From a checkpoint of a small mixture-of-experts model trained on Wikipedia: width 192.
Below are experts of layer 8 (counted from 0) of a mixture-of-experts language model. Rows are named router (the router's row for the expert), gate (a neuron's input weights, with its number), up (a neuron's input weights, with its number) and show model dimensions 128-191. Each number is 128 + 24 x the weight over its row's rms, rounded and kept within 0 to 255. Numbers have three digits each.
After each expert's rows: "gets" lists some tokens that make up at least twice as much of what it gets as of all text. This comes from a sample of Wikipedia text that the model never trained on. Tokens count by the router's weight.

# expert 1
router:130166140151132144088153106109164146164137089098135118130120130129126092108086113135152135117148137114113108107102116094107184121145121152108148090090142133105142118136088112103157124188126119
gate0:129137136108142144137097159126133112099126124112103135161125156129114117107130118141165157122115118076123125094127109118128163144111154126155117128127135144155084162124156129182138136117114125
up0:134147125111132149131124119116095113084128134122127102164128169130105135107137132133117128181156144131141125088091123106136146150109141141170158135134107137129099175150131177116135148129131137
gate1:062085119119111116130150123131150163151146123101155173126149146130142141101096107161113133137121129127127085146117124135130129097187120149142148144111169101131130144119128097089129130137108146
up1:118171154128118113147123175121170156131166138177123119133121153108171138115142158134171163144139170157157092157147136120166084088159156139103171114108130130151148113141141154112161111119140133
gate2:130134078155157108097123103160119178140144121158122128112125104111125130150160111107132150103114128142092167147131159140126114143116097131142109098144119105105077152126100100122143101153157147
up2:152136150127113109141129144124093107123132166092152107136137135154162140113100119139109111155113121114117109129157106155152136158124141149124155148145074139139187134148148144083130145092076108
gate3:101149101118112126157145137124136110134102104106134104153108125150125110178134101132161152101109160134087115115124085116135145124129107111115125151123178109146139122116102131112127139138105140
up3:098142147141128150115142101138127144115098150125148128158137136096097128119155131143112087117073173101131149164140125129125133121136102124130145115110105125105180143111088172113162100130142091
gate4:149151077098156123140163117109127158168128134150128117162162130155165125124102130150160066123166138106105150157121131110120175090140154158160086087139146172168082126118136139089093106096142097
up4:144102142153140107098121161150174098100116114129149074123159099081141168158129138128085158156109151109129116107150113108106100157125152124129131162096126125093158103136102118162185119125113145
gate5:101156113170119156126085140118097134157105116147162136085129061150092178137144148166135147137122052132140128077112123134112104089136128118127119112154130104089127161118103104153140125113127136
up5:146102127075116087111145167138118141121139108098136103132127173099167122176089129144149147118138151159115123098124129125119138142129095114108126087113077147114088075162141151110088141118093100
gate6:139175109105118131132112108103087164176175142148193093121134124143146078132126128129147071135139155143138106141136114146090110134100117121142172099138130184125131147143077151158122155165112156
up6:124111161133164099141124146140145131116110115121113146139150088116150167127142135153138141124107089135135137133126137129151138149128133144115132141136120102125089098120147108107113090156147096
gate7:131148139149110138068109144135120125150126113151145131133104146123134129166139166096169091127116155139156147143112135103091121147106118130142117095136143149107126145113099131144170104131178121
up7:155099094165154126159088088131098132134104150143116146131093103112147114103088071143105084154090136137140113143143080143132093118118143111165114113121116080135157135085142126145171126086102135
gate8:104106107121150145094155149128128111102087102088136103095148155118109111142125157087148146129131125108096155132118145128182134076137147171109145101132117123159104113160105110155128128123134121
up8:132101139144141106169137199179162133160164125124096141123148081119122090109121137149138107096133093087157117128116105124148117197135118162130154132134121139133117116134126126152127131126128124
gets: " |", "-", "|", ":", ";", "."

# expert 5
router:096141167149180123130159146108086107170114070160099118153141139129128095132153117138133140108127147119099131142093128107063109123160100152093149104107140129153146129149130121131137117174160157
gate0:158126161127151162129165112123104135108125124131151154147147102118130186108124144109065182139132084128130175109135132119109108163140091100094128132122138126119125122105099148154146085085108112
up0:118120156134156147137144083123116108125171122106134114120170148109109127118179104130103116137101126122108171176143096116113199142160103120169134107152131152150122127157124131117165148169164119
gate1:131158127099151148102117141151161129150174163135110096160127153153133093086121155096087160121170109126079152097137108122113092126110136128164109120115160109141115141135112135151114165144114136
up1:084116121126113127131141118095123122149121149105138143119135113145087168122170149143154156097108134155106116106161120082133118106128146123092117108165119145101142099129132117125178151103134093
gate2:157120129149133122102129158128094133124174147148125132124129112153088143114127145116066107148090114132166186091131170102090139121155147146132125102128144161124125136144118113156104117162162115
up2:087129135114153157176137142133117102152114118087127175107119131137119137138124118132127133102142105155104123117128122153139114142144088123143146092150125125104113129124098144135121121108165142
gate3:144148148106096139113164125137129130084093141095130143120129108133140079134089127126154137153116128112127107082167150151090189105103110143092151098152116160142131169121102164161144125097116136
up3:119094121093147166118087130174161108111139133105141135089108107124133114141111136112134118079105125112132132133139120140141150113164164149113092121152144170120102118127162122165094089138135146
gate4:156113124092137126149132137135132142103142118112129084121118119137117115110133122081126177132080122099168116145120152183118109142144123144119178149161124111091117148127130137109088100124114122
up4:142101088148115106037093158150081147158105110098128151116125138170129099122105105122138094181159179123094143153084128125126112136110123144177144113103147152107148125134113108158113151106120124
gate5:110098078138155144138086146143080157126119108130105155101128127153181146181134139184126120152132158141164082136094090108192115107089112135141128118163126097158096113110159122117096100153132112
up5:142079125113135090137137155124161155119148120159115121123081137121150121100110130142147104163138125116101125157113144090165130098134117134121158116114146166113126149130148167137117110164087160
gate6:164105101079111140162148117124166165167152154107160105129143140118151139116158126115151169134135127132137136102121123131084175160125114137091100132086161144105087133122112147122148101107101167
up6:059138159138089130112102128138102144080117130180100115171107124145070130141113116138099124174141139120144108126137164094109103108145097095142104152107101129115162147143135085123133119109106090
gate7:126100167173129156096140133147128165110120119122131153139122087123128191119126153131136102100128112113183148129149136113095120142169100135148146129131134120148111164177081107098112117089113117
up7:120153166120086132067103121153134125079123115150155171138152156150128165116139139131108139089150082133170098113178149141106117102130133123129134160143103138187142159146149105135138112133132146
gate8:116092147125120123161101107180105102164160168093136154172108126096109149140100121115086126088131180121106152148141129083143119086124095139131151117147132118165130096123163134124143119162148148
up8:157132138078126106121147089138126138148104135130135150160089131148138101135128163131097140082111123136126141161090139111135158121138156140132078106130181081095126089166147149157128167123105171
gets: " the", " a", " The", " his", " an", "The"

# expert 4
router:139139143102158151108137093105142153157137096086145108117133133167127109093154119154130137098136159104138131116134119125110160098129134138075101113139108117140159137128084142114165120126164174
gate0:167124142137123107132139167148100135097170119156125176171074105102103091109149108181101149127120144146127117158112114125068109140136171125126113153147144176129144093154098111103138113143135162
up0:133110142071149109167130105181188132132145150139182132135104140144101086129101143138099167114132102158129146135147115142125101169164179170105137164132143108135159142134103153127145112169128139
gate1:145115127110176115145089120105164135143146118124118151106168153143150134151129122101091069119132132182124141090156099136127167147125161135113194134144127123125104131101117160143111127090094131
up1:109142100074120130135132170126124108172134117112137141159132135119136120127143119095115115111150140112129116128114082141132149139119128124149119172131142142122179121188135117138121129110095130
gate2:084147089079134141159118148119120160148170127121122102169123125135115155156096096166062107153141099120132125133127146112116137152146141123086097178147123121099141121135099110129108106147098137
up2:104096119157132123115139137129111145164161107137116087098152108137143127117080117110144122154122143132097103118119141150101134139164158102117136105173109129159099152124069135111144109109140112
gate3:110139113145112104142130100107137121156150161133134135157090116102104132081135147128107163097125153130093115091131125107104149158167103121108156100100119097139144066114140137102127113127137127
up3:202094094146088119132098092089140123156115116139109090110123106158129144119109066123138121147110117136106126116175155165089131135139134132121123135146113136151121150101170154188144141094147132
gate4:155111127075138124121104105107106163145091096117115078129127133137117132113150160127107118118167140177132149131127124132139110125105135156155139138174147094119112124133166114171171091129104132
up4:150112085157105108107097123184130065170115098102099102148133131120109113135125128116098114092120096133100131147119122069151106141086136132102157119156138153153128089092144176151106096132120078
gate5:154126170115128160133098120182126143124138180115147096132123133125111150168135104125137116130144119151124161119135164083140151148155119098138127104110114104142123142137107114066169108102124125
up5:115098093118145123163123111105119101107177098170109175127092156158140083112179155178086137118122123128115107141098124188108124150111115165107129135092129122132117135150138137117090129142140158
gate6:088085112101134168099133108135140176138115130121134165136140126152122112145128104168128140099147140217084173128130149098184126135093160159129115130138098141118152096129124158101133105142168120
up6:127130117136143183123145123124125085135116136131104154150126196123115132137189137152178129115170169151134118141126158129152129136153137117121174099101115150122118097120144121132098077105132165
gate7:130125139142161148122120147144125133138142160156105098080122133135126120157136151135143071147130108161103145134113125154123125119161134106134122138118148096163091113080119158137094139129154111
up7:129126084133109149134157118146165145164129082104121090134090121124119113094136081137096130157176101090093109152123136149113109138154119080135119129099117176140160149094121091140113129079152092
gate8:126103105126118094086136133101130164125115108139118102106143131133150083193095127122175107106114106095101126130128119062154125135148130133113163122157158087114142154118149130103107153142118091
up8:168155160148152132120119118119126139124116118126164141141141094111131150105111112138149124148150145116132170120132127195155190159074101168132123106094144159140086132165118173134122098123152119
gets: " of", " in", " and", " to", " for", " on"

# expert 0
router:124156108172190158125101135094147106142132112116127144184149121116114116103110075113117136126139103161125123135102126141080177190135141146157103076184136129130161148124102160114182134185143173
gate0:118147134125156099165151128136078111130122109129146115128134166166124134117137126132149148104147146127094140154178163140132150138098123112126159110110105172071154154097128127184114146139076117
up0:164130145105149124134114160139109134138138124148192117127169112133124158082092149164139119133066111147158110158162127191122103123153093140131113168113125131131125115100122141129178157090191114
gate1:146106114123126162082138102108156141109125145137096151095149128112138110125078131115133144138172125139136116107127138161128147140101143093115143163119136118158135140098145126136117106122075117
up1:124141166086091094106138116148087141110108141107119102132116150146130078139149135098148140109084128133117145117124128147169127098141135113120127162132114083125153129156105125091065070125142092
gate2:119127116093130112100137122145146156159118143099083147121147156138137112155134122172102116134102111096155106142172121080191172170106120108072178118133112144151158163114147105087138144140156117
up2:111138125176128120104137146133103094126122126109133109163154119075089127106136113069129145126137130157072142152144124126101130122122137153161087129134106119128109101104074121161121137120119184
gate3:106118119122086119161126121148156129127101117091131115110111128167125104110139112136084119125141109137131101100113128136141127140155155100126106133176106159136149095095109136155123142107089151
up3:113104148108111107121168156141123179106133142153097142129147129138120156135169133108125120130116171090140108107152118126131143121193109151073095115120103085129128134103126106080133095117176059
gate4:131144091084139164116109144116157155141147138127107145122100152111091170144093150103166123148085117132121116143116131153099131140171123140122125080118094115158112134150120145142133086130114142
up4:087108143098159161117131150104165138144122134163127103171141113111091168180138161126126142137137095156112087131126132136126097118124085166115097136173180119185127151114137171110145109130111134
gate5:138164140160141133118132136127135134118117144113104190136163113132107123120117178127147113119115115154102117136150132151131113123121117165145167122113116102154118155114148129122156134111067122
up5:126113134140147140139127107099177142139084098162114138106111134140142117135142123112113137148135149080145076151120116149099122151147161125143095155121152118130169123151125169110195121145120103
gate6:129153137111137138131136094153161087099142108126145118083151077116162101122160138141120160131082144152144102158157117125136152153115102153121146143097108095125085131138089143115115106130113110
up6:095121090090159102139124116121165165095138133152147147143114097093150152094131116108121124108140119149148117101133154162122115171125148156150138159064146165115114134153094183085137091162107088
gate7:125154136120154154135166136140106121135177089131138111120166112151150111120073142135120143118118103126153110120084108106123163171112133124097150103137122171177165156137124089113150121170154137
up7:137134147143118077128077089149147177109109156120132150077110127096109155125149151140137122098126121142087116142154143161147148106114134134155117169131141093142093124149142145108176116132103111
gate8:107125126138132142062143126087104101145125153117133145156144095160127134107121143130112118131113128172129154135126104167124123124145128162179133119127125138185120142110147176138113123182125103
up8:135147126116142173114140145131137083140129098123111140107120159141121131131130127072073106147174114114126126137153099133100115098119136144064130176140147097084099128142134113132095126131114135
gets: " ", " 1", " 2", " 0", " 3", " 4"

# expert 3
router:133148034134113146142141112104077111117112110170103115144140128137136109099156116155108148077143138158123118116132131139108115168126141096170144089150141100139146159141094119111144134118143135
gate0:124089196177090101137158132104092104146160161121142144174132156131166131140136134142117119132093124134119116116110141137081113081122104131121118129131108111142047094131160109119091097133140143
up0:116139110114142164107127140115090129134131103106153109098154157156176111093141121124122155092147141135149176105123108153154144077138134103154071129090104111121111096102164144128128092145141138
gate1:120152146170132122161115075141173119108132104111146143150114120117098099118097149083143128146135102116161135127138160076089129110166124110116106142116125118167085099114104140110112130175149131
up1:123142113107129125136105157117132136153141103143167131119152158113170137137119156141130107077104166144114088120119120161177127176138152127148103106166141145131104163147124080118114134125138143
gate2:130102110122151119112102142122134110181096090142156130170151145144107113142120149128126122122144135149114142118133131116116196129111123136102139110110142133129115048133120187125122136138121120
up2:142151152097159128141142161134137147086085135141114144133127130114131145124161069102113149094125123109114150146151137106138109140132140128101130124165123147147146134113099155093091079135106152
gate3:125130120104214140111103129116109149101132142100110136119124112189126140097129111124140141140179122114121103134132148126160147125131132181150117156100147118147115128124181135102089151117136099
up3:132089100179177141097126116113202098135156143138148184127132117110145085128114167122140159094138123134110096116095117123127137106135134106096128115135102142122103099111114158112150134129150149
gate4:133151162106115146063138183108133126092129110086140146136090077100122117144108126158133135132150117091138123121154147132087112097177146160143120138095107155142130117153106096124151142156143069
up4:139104134112066161109125101104157076131160174149120071122095089147115169132123148124128101141131126110146140134136152138139116113150107111155078098150135104124093149138094142134160132119143117
gate5:119138127112166114141063109116144159144131145108150109097164124114106112104155100166170120120138115167157188131156140107134149126125157194096128120156096134129164090139141141097139118135116174
up5:166128120121083129108118136120164140134162161112114115148163156070129123126142118119103135109113123106152161132160092126165108091144108108128117137174114092116156172142112193116107124147131118
gate6:111152115074140171117104109082126123095137116206148136115117141139134140129134112169142153138124180120085134165117146152140147110136149123126131174113110145131168137143136106123146105139116146
up6:137148117112122129148111125151125106159137105147129056111135130126117135131122131074104149152128109119133138067138116112120098125152098153146150174111144143112171137144125176109153111125168156
gate7:115105051122151130170149153154143117125132165154134121126076104102116166124101141090100115141153087134099138132161135148104100156151115151152129146126146119117151146105105068086165091106151121
up7:086111087108118127105119154123126140141089170138152137168081127119136117161186178136142151131088056146116117087084125171103138150152115128114119116117135090124105142133107119149160100104151140
gate8:139147175112100127103143112101097127099104069104100125102148123159161084125117162123157102082143107116083123138140090132145142151107083163111156158128121145121119139108110163094139158107140085
up8:121166105150171125102158128137137144173157136191176110158077127115119186161142147095141176133110151129162130145135141124108102119132140123151137169153134089134130148128156090123113121140083148
gets: ",", "s", "\"", "),", "\",", " University"